{
  "lr_router": 0.00167,
  "num_key_value_heads": 4,
  "head_dim": 64,
  "rope_theta": 10000.0,
  "lr_head": 0.00958
}
Below are experts of layer 9 (counted from 0) of a mixture-of-experts language model. Rows are named gate (a neuron's input weights, with its number), up (a neuron's input weights, with its number), down (a neuron's output weights, with its number) and show model dimensions 0-223. Each number is 500 + 40 x the weight over its row's rms, rounded and kept within 0 to 999. Numbers have three digits each.
Before each expert's rows: a language model's description of what the expert responds to. This comes from a sample of Wikipedia text that the model never trained on.

# expert 63
Description: St and McC pieces. The pieces St, st and McC in names and compounds, such as All-Star, Quickstep, McClintock, plus at and the article a.
gate0:473485510494471569431506548555528487508504491507467486490447511611498491488533559502476474515546541560520494538510533527577494525501504531517539528604549551494559474457515489535537477497530506519497483504559434489474510534498554487453422447511430436497446489506482482519487483489489487479545500476489525483518520515500506484448485575556473549486581477560558462486551468522482600578511453479498462559453430518458443569475507497480543534536496538436441494509523505522483456479529570528455489455435507526541485490489454412524508488593415552465486504506462496451445485518477517540505471442573494493504471497448443592421522461594504502450432474550507463459547446552488550558565
up0:461388511472471572492498510488460415560537444451455546480493552501521543492557540453474455509552525461548543521427530501456505510507535516497529533542559572459553519496529445494537496542548438550523473458493436544482521486495434473459384465502483463460506467495388558510502534472458502487562580443542484528435467466542418514452537534472485506492506496482479502446498486509437534508472458478477469536542442473471499569469533479512493453442475484484523456488527471507453481451454470552530554442426457515535492515522451469526523484565472451487544515475468540498488519448477577502485508427564523502491508537444427576517511480546544524457479542421486516523557456506459548573475
down0:566474505491553539468502485514539498518501523515508491446527523503411457472520520526478515496463448546536489475449553492510492456544465527489570466551451484462536461606482547514506539496485491483533502480451496449490528526519515557533525470560462571512494521551496558523471488473447449499428459541482431508532553546510523493494523490484441587549515516428548557470497450525526413422547510491534577449474518530481483497430451526529510521463466503499589459385475474509564530430529477490432402530477437527512535447487535482517497441406593433500533565583494447495512546502498525516543555504504442484509492504443475512504528549505503572522546476517458478541470458549507565546537

# expert 41
Description: Consonant name pieces. Capital letters and consonant clusters starting or inside names and transliterated words: M, K, H, Roth-sch-ild, Sans-k-rit, Ke(ith).
gate1:468467533508505515478473512488432444498526553472438414583570511498510475487497561499523475497377510494495497492476493552523431461523562539381490539572448516460465489509445495501602458500520547469580472520559470484457492481562541524497529442511409517546596531502491515550461511528510486542558502509408433472450502505495439502514502513606473546447518519497499513486511512515458521485491541448481442479536452508529505522441492435532501531518490480455475538514430491448563478555498538484578536433466517475499475490585499516543460580554486489501517467466515524456427508536491505456470517418512510538511540432463517513526530467457465519534490431436486496546492474499496558554516
up1:488472507452513475512452536475450500486560531520431468570566489491541520494505558527482522519380478523493464470447543554525477497501547559405475549522420498447493514555473479460573476471493566510573445528530505505450527487555523538482579416483482509544522504546493513527466516541488509517503531485396469466437441514450529550492526471550467494470503517494459553479495557504503487544530556449468543514553412488521510548470500484530476560496483465459457571527490488500539516460521490479539463460419440489568459465584468512544481558461524499495505462450525530365494471533497477543499530433562492515496541429455524537501531460433512464584436450543496486553467489491479521535521
down1:523516523493520485524466481578479464505491535477447529513475472373438436539483511475561459526528517485529484554439486527511517412473506509520476567453497493463451512550526479504523489491496455510510458549523469472404528470486517511453539451464452501565573519470490516450496478553539458468545541509448430492550516560504517521491497497530505499522416494507508529548459580445445402536471513532442511482452461527470547543448556496443466586432549555515470441483493535528556449508482481483513490523513510413523518539569574501532460488492485471485462403489506509509514414516593456467544558478568491525512550509492510455457479512394447513491446502487563494483470456461419499504535

# expert 2
Description: Clause-joining conjunctions. Coordinating words and sentence punctuation linking clauses or actions, mostly in sports and career narration, such as and, but, or, while, commas.
gate0:432468569562438481504485475498472508486525512487551524514498499518463507486459527407446537491472551427513429420488456488538407458475464525476530477540527572512491515511473488467509488425544493520525482465484390508445564447490561530517483497520459439547498514484471495456531546486521607537524430491471461529548553441526453523573494576584505552454496476476485546525502497529526486543462548475452531447488561518550407517497582478521546508518515542518507485463562476541450505459455508538505503497595518552493494537540464523474448483519495548462480535448515518474516480438537516504443535494510474489553516446516495483560486521502490554509579515577479570541507461581496467577426
up0:463521500576415483502480533422494506478566497468524526523509524539494530411439553442474463508534555435522486438521539508544485431511483548522503452457458562501445432520487455500498481482498418472531514489459374462490551493527541517527511542502492520540478464491485514508581515499580521552491492497465449486570525504490508508502473579547446516463482498498504516459584506525502506575480525513480494450525549534516432561479525481462541502552543563428520403502552516525471488453515534467516459485585434541520475548523483539572486527515550587421467484424524510523495468447508519458435513468434463464519540424485500501529500490488517565532515480491464516522514509566469607506439
down0:513496449457463475471557448416497515460523512522441477551483473486435492521510535453563469485576478441488519513544474448544482447459501524526501563500523546402497496603493483506513474578466561514507517535477493421450469528544507505514502505521477458519482484527524530558522529513554460538494446525498493521522468558499521549442572450568417492520471562463505535494470508528503537477505453499506522577505442469514516494445502459553575444477559537552498438526461532553425500457506443475491490492465443550495499507531432511579433496533460431423481483497488466543487518467490372553489473516452417591457468513458500522434524551515506583550460491437456463498501515510542508486529

# expert 8
Description: Mid-word stems after articles. Opening or middle word pieces of longer or rarer words, often right after the, such as se, qu, ch-rom-atic, h-orm-one.
gate0:467528540473488546572489525398534507480549454469487548473508493503521517479479496515515479497531527545513491484495487559524558537448456536490488497561465607418456567480482523471515502490561467537483577470438553459459463514474534407541445516494495626477539488497500501545482561541502502495511442526508519465441457496471475484476522511489533501511494481493474549431512507441504505414491543522523479537517510430450477492463483448504485502472463518541456508537526562502500512508403539539401484502528507459598551472548511494489428458599537533461476528458435468478516426547491469520460569467515455531525520479479493475603482493504513493457564436450539559463499473428399479521498
up0:443588546463512539570428522475550493512531469475536484493497498490542513528476521469478530485475517539432456473497481499515539450442540548440505511500434505409458568513487481469485472459521485481522547471525543471489473508446529418584456486515524547431555540533554509502451492526483531473577497521410510488450519467483510458500499538489438497460531497485534588412456531456490461457499534536569516520489525480444444491469509493513479531487400475543461557563529548488494527531467589545495501510543506467563494534537511479437519477496523509417448477511465494427528505571471474470451565491488471462466501501485490478575452436486416468568546461458628490491462466463437447514493
down0:421473508473487578443487482452507566556533543491448473483504476526512566479488467450496500500507535551532501487497576471559556465520489473489500511423509470467482587467513454424384480498479493520552528557544520475489582481464492476507547499468545478430535483479544467483493473465503450453583440462440518535479512483459444510535528490521505548546511388481504503518460518443486516494470473573506505496505489518557434566425489469506467511487450552513504498485481510522561495501521531437475513588480530517535540468536465409500504482434502521562455476441481481524450528471484495520466530472470523480552523475580500526521546469447445558484525504481436564526524424413462364473480

# expert 3
Description: Demonstratives and determiners. Determiners and relative words opening a noun phrase or clause, such as this, that, which, these, such, same, the.
gate0:511494531576497482497453553472523455527508434450450498547477497519573494482458499459499586528527456540514477465494549476531495506497487523501462484478525507511371495586500510447525584445487530446579459518528514493508521539535515545478557428508493497519467469448541468539497556541421464457489510382488467482427451447472408472494531498498507465470555459573476461507462509436545544521556515517466481543507417486552495467479516466507568496501522447451453552552501469463495559472473517416498509457514451493507507497501471456527503478472477411440511506449491464545490497510581453586567432535498453539487453465508451520471555489531538528430524534568452490472523446491482553514544
up0:512409485493447538511616457522462474506501514556490566424503520486563449556570491523484475474477466513541528513439427595498497547511563461456533452578495517516514498503537492500522408480479501556513489506444424492479501498561482466541460577512463487524488497557514481508523523508559532500548502470492509522486508543560508523529396479419514526433513512526468533513508516521523578561505526459495455477544464458489545509477527520514452508531451451521553502506535535509497466515524478565487553491455544448539548567518508538492461547474498486567506483526481508438502436523509516521501535589568511460424540498475616518586476465467503520482527567494629547481534495488519511549558
down0:582502517505492489492520529514540489490471556491513503462556541550505504446465454446531580477456540510499554499445543510457446462464466472549473530508484435593465478418517574476513497550489542612525522502482502514475454513562542518579529511492476510483499593503454522431488416542470586490509434522503450581503489510496546469524456480529589491532562442526479479552457533522491476485479552464530503553501459489485520571457431465497510487477502490554554535454500438480506498559499553480485473515455506473596558525548541503488445525503541495505496473477551489462450413459423507572474403493464522476455519517503493501560531481439505530496529542468553485442499404554502531544521

# expert 49
Description: Closing punctuation and quotes. Sentence-ending and closing punctuation, including periods, commas, close parentheses, quotation marks, exclamation marks and ellipses, often ending quoted speech or list items.
gate0:489573482480512479516553532477494470494502534494563484434466466465438495506552483542530496560472475488510508489549475521480474534475553477469616501494516418507456553479431490532505558542465489570523497484527467430504502479539549478496529565509514466578505549455496491590516544559504553544497593513522517494519493550559474502501504516522497473462587498488513442494493489458494535487484453448485449485463502462570457470534530468461453593492537485550487481514491514522509558459441490558520494428484488493470475491575505562449527491479349472481483522373449509477500513518485482469549496483461513519514512485498586516519493511471392468594517450543510443529485574538480581482565
up0:495569533482499529580571552483480422456509531465485457456535479506526462531492500523544482497491501493535474531534417471536478516487555490472541549510491481466435531516484452540514571506434515523531473476551502451481557527477567455470501551465507487572507562434441509527500548515466520491478590474522553470480535526581521510528496497494527458501503553472465424452479458457457510560469455459506458457496518524573489457528516506491522552431448461556468477540489548467504554457482521538494492447477408491476479492536444503496504542450410479503498435386470513490496443528473475393549535521434498556551513543498584527529540492515415512529463488514506462522509586542437603483546
down0:441491461557512467533512561533491506507535508543478464530485516535529522509497539387500487461465511496558545444571451462504438445450539473548474501434477509486432495583533506414502473470499537453492534471479500467539558465494485521544495544407500409536473485500491419519449465511462499548488627527504433413486524505507468554481502485460535510534534480561560487473488488511476391476451500504512473520440505609549543482439521491463554556486530491537459521498466522478523494418494441486503508529494442567561480569432555514504568473475464495540529490474506454481525521477531522425521512532466523489450464478510466465491514524480552519506513523494511489557449441456386490539543

# expert 28
Description: Capital word-initial letters. Single capital letters or capital pairs opening names, often taxonomic genus or author names, e.g. C in Coues, T in Turatia, Th.
gate0:524478518517486541392455548529445523454538480477475494543527552534518485465497570499459550532533515493479425524491559541524467497499517477504452480501492514479511508536518531569531555550508485499526514428434392522413476460555503492469473484563481519581523588546504540467496445566500471472485529512540544480506545453507570425507576422487514497467540525382516564481473488413461495539452496488516514529517566520525558446504533457457522492549514519523524523568505489486403481534514521467533523529484564483515510521507518523427415468498442480459511463467463534447443524569518523540540480515572457487466465481392516488550470598518549493491520501511491569476481501521511507535556
up0:523545502545520583441448582559446506396554526485449479501511555556515469448506548530452543568551521509499446532477556494554492525472491465572456446486475486461563480566483526574516484560502439503538521428535433468390504468503508496530451474552443513565513478475560516498465452527463443442463531513500488495504549465519583397492578506490465503412537597401527514498474481459498517550473472534511514557474466539498493508492501432495478459497512455576527518528507468473449513534495466489512550526490505483517496552483481496455441444493480486463494472450432545491439529532462589519542472477554466533530553499458512479517473566472566475478499515499554534492494475486503524512533
down0:447527470527555514506380464456541526496560502476475432543454466529473524509514608442461408464507537491484479499501554446458462505481605410464521496544445482487478445480499557517489535511445501544440540484468444445479511521539574506550446514555484410515565490570481471501449486505547449550486482455535421465510476470482501503455502460502493559488457464514516506473523478484453552509535515544483446510456542470496533470472486452446486536522429528465426550571560446556492458390499477516537500511486474508498492416537586534510477466524449471445538535518456504484458553446518519509539528476534452509488502497594556526486479516499524557540487540480485523542455473446464520487492

# expert 32
Description: Determiners and possessives. The and possessive words before a noun, such as the, his, its, their, and possessive 's after place or person names.
gate0:478508488515451625525531469449463519483476462580438542575510492512507523537557479465489407499508454501473505527585488479492467506455469509438457448541516469521542479454516433547515538556475512447400525403511479476541437491479567537515514466472507476509500472528536518526508464533526476554503493575546516528529480543456503438559413534492444482492548480530516514556573582559559540465473505530560500482414560478501416469513565524451536476519544550479497537473515524564523523544498485504449493488486510494530550511526521562498520442462534434494459584527504473501537503497538477516469493468538568506516571479486579457481434468503455496570540552526457498514505509573560545466487
up0:537598495450540456607514564549550489524479556469535481469506537540489533487508550519581598484521537525525490508483523509531509440564531508475523570485495546462490506553478559463506517470511571461473542577501548489444542564489510530521517522538512483549514502485529458504507445482446507478448473436413585491521541507594556507486595490461534518559504481515467435486419440433432469519498441506503503518545466479485542490519445471565491471468563450503504555588489465473459513411557525524536506501515386529479459470489503466525459510512508551500531488471499488493481505506519515519494515525432479539476470521506494534497596544524601532472503450520482465412474557485480512522488
down0:469541581491509491515518457487596552505479562457456445520558530420474458462513407531475540601516547546544475475528477513534521526441469461509526582502520476447497468539486537499624460496451466536473506452458521480470489503524517529495520515476523504513535556451506519550494472551520507480463489479474453571585449556518489524503502452521478520469467492457485469457521522535509508533482481542506593420555500487520484491554531488559512485465511513496523438429455456549426475460508439490474533476523476512504444495408533523477500504434484556415509453489546498533557530541414494467512520487516499527447551490536566592542473505463565549560415467508518520499533471451493582553482

# expert 14
Description: Copulas and degree words. Forms of be and become, plus quantifiers and adverbs before descriptions, such as was, became, most, all, best known, widely.
gate0:531425523549513588549489565401518527478516441507557531493485509496449508451417494428413469499487440548494486550525478494534502546443455493516440544501422489435534537480589474576548460579461477511523516494521458511521510510430500442493480573569500518482501598411468502471483529429433420484490548510480522522460493496536487508535527495483506512483548579569490519575465536494541456461474562518542473481548544489398524565536547527555537501534457494493523510493532522495513550473488513431484501492491517450473545522510535469553516534547555515467543549515478502438476515470518568524535464481519491443538571492496457527555524495503501510419519484517504490577495438559511543499507
up0:547431551492460568548524588376540582548496438512512510494500523510458511478533425454480511531488502553529468534493473481540532483469494462521432568449505447428502584523556491521517500564432514499549489572499464482554499560501515465476485534517521479499512575398477506493517496394506468517481567409506482476459561538597516511466586549513517541542510490480514574525452511487549423468526532522508507514539515529490595553513511515552458516505456571445575458507462539538541515454489549447501501482468491485491489511495523476502477543544541523480515489429529534494530483456454574463522462443579440473536539486523488493537486509478508510445490477546488434532509443524500507480504
down0:471492520530532466503471486527492462532383459566566492485518483510533493388469512479495531553479548468526523485467475462506497511498447441547499479489473474458532481497502602560453528452462512494489510462509498444448572492514522465548399570476571496484556472541519507454534505538483401527508471448481482546572508414522475527515517436476513529552528526498487468579466559472522509479435541488494452476485547546511448494550515558535486478485531510486476485520521498523475458527509503544473547425486447511529559546528409517504590435446532527433504400444496518489499434471517478509469574466428479559497458491521430452526455422483478500557523514488521479469516487613511476483475

# expert 23
Description: Verb-noun stems. Word stems that take suffixes like -ing, -ed, -er, usually after an article: st, land, pass, port, form, rest, contract.
gate0:574591522477589495507500530537433443498509550495547529472562583536529476465484392523499531463539545457517541540483453466418487477468506450379503504498495468455513567483554511540564565564454490465507483481483455465530492485445527498447456505484502492515503514444518522481407474507571446480559587476477499425487505500535572495540564534423507461526512457559435487531493459502562444501542518511540477510510503502451473556494529548564522466542468473513467500535538483464447526512520546537514563591442517513490512487485534558517431496474528540477531502531524549488486480473419488492504475463528491394462453577427478485495508528531436526443492520508517521441483492519520518520463
up0:511560526459604443517462570567520508493480529461461529429493524473593490528502398477488510475493462443493482555539468500415485502450465457474495515484527489456518540438558476527469574505494497493547523505544459469491551454449507410463475570520563515486554482488529554442520504495512484444550545487518472470487505477552520510526585561455451508517482469537533513457499490491487481507545519557533542467532520515525416477522513524545450480508406494506488526474508415491421537445465555495526469569524470525435493442469476477546429476442535535515487540550488560467517466474435486491415488416563469441547467480467423487504449512506462474480463470526473559463464482517434424519481
down0:487505492508520584489547469491514534490521509503512455525515590468502488511487526568466442441581592513504464518490476501496584507547552520453534453564495487568543514416465597475530507568477543463484530508444459535497402533417454497509472459533493399469490504468510421496514431507478508443530520604505558486438444435447476515534553469485506463518535497546547532547470460509484478461527473541483487623516486481485527531483571539514492495428515482456543465499482516489478513537516457556459519532455562521570560483516486512478518540540495495492524485506489525495534533462548457528544503485527468428524522501519417477543501463445521504531476523513535497431496519529462568428600

# expert 61
Description: Letter n pieces. Lone n pieces inside words like kidnapping, Damnation, Świdnica, and word starts such as don, not, Ann, Kn.
gate0:501485523517538494461528516501531464491474543503538579597501497457525449469548423506514491482568476483470436465495482416399557520424469539457426534462486499441568533526547526445507559501512491461564504485541496494519459518521500478479502501500411518516554509499424475489518523444543444554482600465487541466495456476500498588530437443462531575526507537449497485522527538463509521495490485525459513507473466498447501480477413513534494439503515535455512483436510504513442524546501447577490516545446466486543586463500481381486476486488492493485471490540471583457490476493434467489466391449514480467484582443438504488513494548473546473426541445455477502529478475492482492486428
up0:476488559473581494461565518545475469492513533506509475514545503449566454492548433539474494516505486519482434460481491433499521526527500445376506521434420511478569559544426527450508550529540516459553469482499452497420441484560480464525546573459475568504565463471427514516521489455496421546491527439478542511483504477448522533513522473424488583475513541472525543533519505427471497538516452517493538487482489530459545487477445534505495398450461544470457443545503477473527514543510551565481485531480430525472545529462508399476506460517511509485462431536449512470462589484514486572470415481496492488475531497479485505508463490528513483534557459453414488512509544573510457464459
down0:452546542560534471533484444579457435434487451521529469495531455568505517481503467547500455497513515551510483516460494467518524545525471539556492524577479448492464527459525476541501493535511510440446470553510496449521489459438525498491524523513555506486450496523529456516452504504532550599503493524577528515533525529555551493438457406531572564511600468567551481507562553479464599397499499472501472532430400494507463519459537442462520518488498533491580439538520474525502544510440462485526517438541522547495496460495412538489627526483535441520523458474529525458506521513473465445474529511441526485488494500456502503485566516445514516499475430457461495414493522455511511475492

# expert 30
Description: Closing punctuation. Closing brackets, quotes, braces and periods ending abbreviations or table cells, such as (KY), Dwight D., 85.6).
gate0:452509467528429417551508479488517490522474425550449556376474489560475492513545458467486545536516419489478544551462558485551499470530559542482509505471494509477531484496545525505494525500544433509499408487445485516518540472443495476564512540423563465486515552543504473485499502494565505426537552509503540495472447396542425477532475531400546570527515583540438497456467530489484538459568469462538463481539465451461554474505499484581455464485506503544485522503483467540498587543487545501536483479426565511477476407491483465500501468494503483502511441498544502462501471460528509508371520493547468471504499546461461448519468503517538480537479521498530564504558482508504418540495
up0:408457424490478535486512459484488550491513456483529567489473521498536530541472497493508559508499473485581492488560480436515516523532496530454496421484498516497500570571522456471467485581473443541501526486444486497536516503492459526501437483444458454506440451481508440544575502499529510467539478556492510468491477475522544539446521531462504557548577555510444476464479470498482511527548478495517583578533459472488530531479487531536508455453567497519625540448407486548458514434502463517506490536541549470561415464460474557489460469483493536514481500530541512465487534496442488569533554395554444436543477492395513575523497552577593530463479496508461521479479514465495511516483
down0:524541482462499483482499487501513497488485537513393593471533430504597533523540449541501476533507506454519452512571484508486496498471499509462511581440561495528483427532513573507528509495544507517540523523480472539499593493480535412533472492500554546484486504544557515500393473542505532453532463487527470557516483521505516387510495566478458489505477534503435496542501510488526507461451513524463465536536424532490544543542492410533498488447483541509474532492463564493443470431470542416519477506466504480561495539517495595506503420520433484441522536448578554452499519526510573445483455570512518500506491523501434577538539478469512444547518427525447538479427465475489516571495

# expert 58
Description: Doubled-consonant name pieces. Name-middle pieces with doubled consonants or r-clusters after a capital, e.g. N-arg-is, M-old-e, Lind in Linda, McK-innon.
gate1:484448503474480529505465453486473422554453431556525477497597447498485405485498479414476459539541482484576476447531511449438454523462530564475497448475555509491504479449517514555530531524558556458524573505508529539438467500448520461489426535575459575501481531517487466573487536587492532489516507536513498538473467476589455465510473505429514527559529501474478514550465471500394467493476537485507458545584491495529488442547484470521546598511462551421440512489553464496469569489500464500545472481456553434486506473549503593480590523487529485464516497478497531470470548464511531457484466504475494509408487480469547467485448524529524451574514470514512525483508469469482517449526
up1:512486515501453484471486477512413475511436458491476485573550420524469404458487508440500476570511487462490425422521440463458464513473515555525488521469570587479484463490572438487564511521522503542520537463544535570426490472437552484523427469512452541518509543531518457530500561537509512502552539571469534515510467493581509491460475444445452511568511477531483535584494474559413491549503536462489457510492523510542482469509483480466517550515519553460434443519550480512560595481540463529582461501521479481474536500487569569533476511448527503529532467466530531468489542504506555481520489527515535479435493468500573491476448521564538522518522489495507511486597457579500578463553
down1:458494560528463468467433476503463560519529518479519426428540507530534509511531428446452558478560498496570507482471544429500530523416529518478445484481507496488479483507486503511444455532537523515470509551542520505491581482465548472501472492530464433511410502477480473544474500505503511454576470463524475520481477508449558585535557508542501436495480468447492491568503406504452494559524561572467562504560522490467491463482487400492533465509500503580483555504519500545536465514501459539489533407461477528451554461418517491477514519474472493433516493525550515454460451465540483421407462474496474512492564438417482468484461490429500505478532531555605517473430538501465485450465

# expert 19
Description: Mid-name syllable pieces. Short syllable pieces inside foreign names and places, such as am, ak, om, im in Wanamaker, Deakin, Stavanger, Joachim.
gate0:455500491473501453486481463495464474502500517599481493537489494509493427462545533483455458482496462503488452538482501509446487551539488521474513444583431540543551490523455473534517506409543530575505509472513416542446521500478396506523501520483506463501517557468466479495573454464435466533533421487540480458460505556469470581464489459506504516443521583527482506485492539539440537471467509469513528549435556470513539519547497593532539506506501599382496542544549467476481447532469563456497433456421491492491503519455494469424449478562528477534541470438445484502586513490463532501552508478445540490429454484439467553488489482571524479496507474594519503466486500469487505559474
up0:550477487429487500579467485483493445458534552515538467485477508531467550488506524496508537500485491429512566493554553560546480459509618473455526505601477459502510446492509425533541481473470503472434477528525496549515546460505457556510456548529494566521461454482498534500522488472466468581518499512544515502453499569481521520505531457460481514492465528525437486462468537505508523459559442507468445462503517557517474574542630559502531605483559531496484515571536515480514537507465530473535568450506468432459512482473498579480461458513461530544543463478501470530549448573529493559506513516521552475485534441446494499487463493475556463408514496468482529453463602448464544542587
down0:482434433508494492455484459513465558471465527494503513440481405532477409529485483547514470502550607454477507561477469472496514494566452530490570547482516524562458501524467511473483545465536549481522527536534466510550509427505477486509476505515514392462519528505456463430420555456533434471508453574467479484475452526536447539416457574501435496542506522527486448508538468537426461497472539559454492483445496425527455536477559468503520535545520539420502506502494546515521547485491548548481469570469501477535513554476491548477488507477525464465457491538502427493530516498535476547495530504608424477485466548454501533535465485542522488429436553578459475477524437548461492468443

# expert 54
Description: Capitals in codes, initials. Capital letters beginning surnames, football position codes and country codes in sports tables, such as MF, GK, C-R-O, E-G-Y.
gate1:432494507489489463440573436529534487542516519524462462517556486507528556538513476570549432475529463546462491529540477499512507501500473437581442515476530574467568520508495506483538493512493527552454501565559448478478521525483450511459493572434539547481501523526533511458556433564519480538496549481521497510464415500481482548432480533533477502558544570580453479590469516476452551458495567565557515516520466463437479516501477511549549582525465534532583390514505473467474564439479434457529527443490476531522496539506499507482503548419441509435545500437547474525500525477427494490561452507598515516483522422498459481551523468470494495531527445455484517457526495524528494503470
up1:410498504517506482419589429495457490502557532558497480462531545526530537561545489517489494477492466499446522488487439524492449482502506477521482538462538555487555488517512563519507530534450507547480493538544458503475512483454441525395523545429526518459488506503538478510531509545500447530485574521531458487450462506428508529477477531456518547609510496582494433560425524529444544520566485550491496484507428490463449524448508500522513573503497488563584439501481496414519589459426484529552562448526461540494548534528503530514531504430460544446460554460553488508496466511443521453507462490546521538490547487495420481513536438482458546493519421483545585475543490458473459515456
down1:484475496513574406493452457418505442532498531488503564541562502490512503503519443430507513473447514524544520492534509515482494467448527503447475532487530490529483534504537499473543471444479486502506510486424535479462521522490557607535511519544523497562557576458485443468446538440531458483535412404446502516526468458475472565465542493556513474478503525464447564540475540509485569499451499441513511500550517508542439508502458496515484535368464578514451520545464556470414414525511491452376547515513516487490507519429482521487560512482452484549493542562486519496548477554500466531480600490527463481453551490522553511435544447518474490477503515510538534498461490488470515427539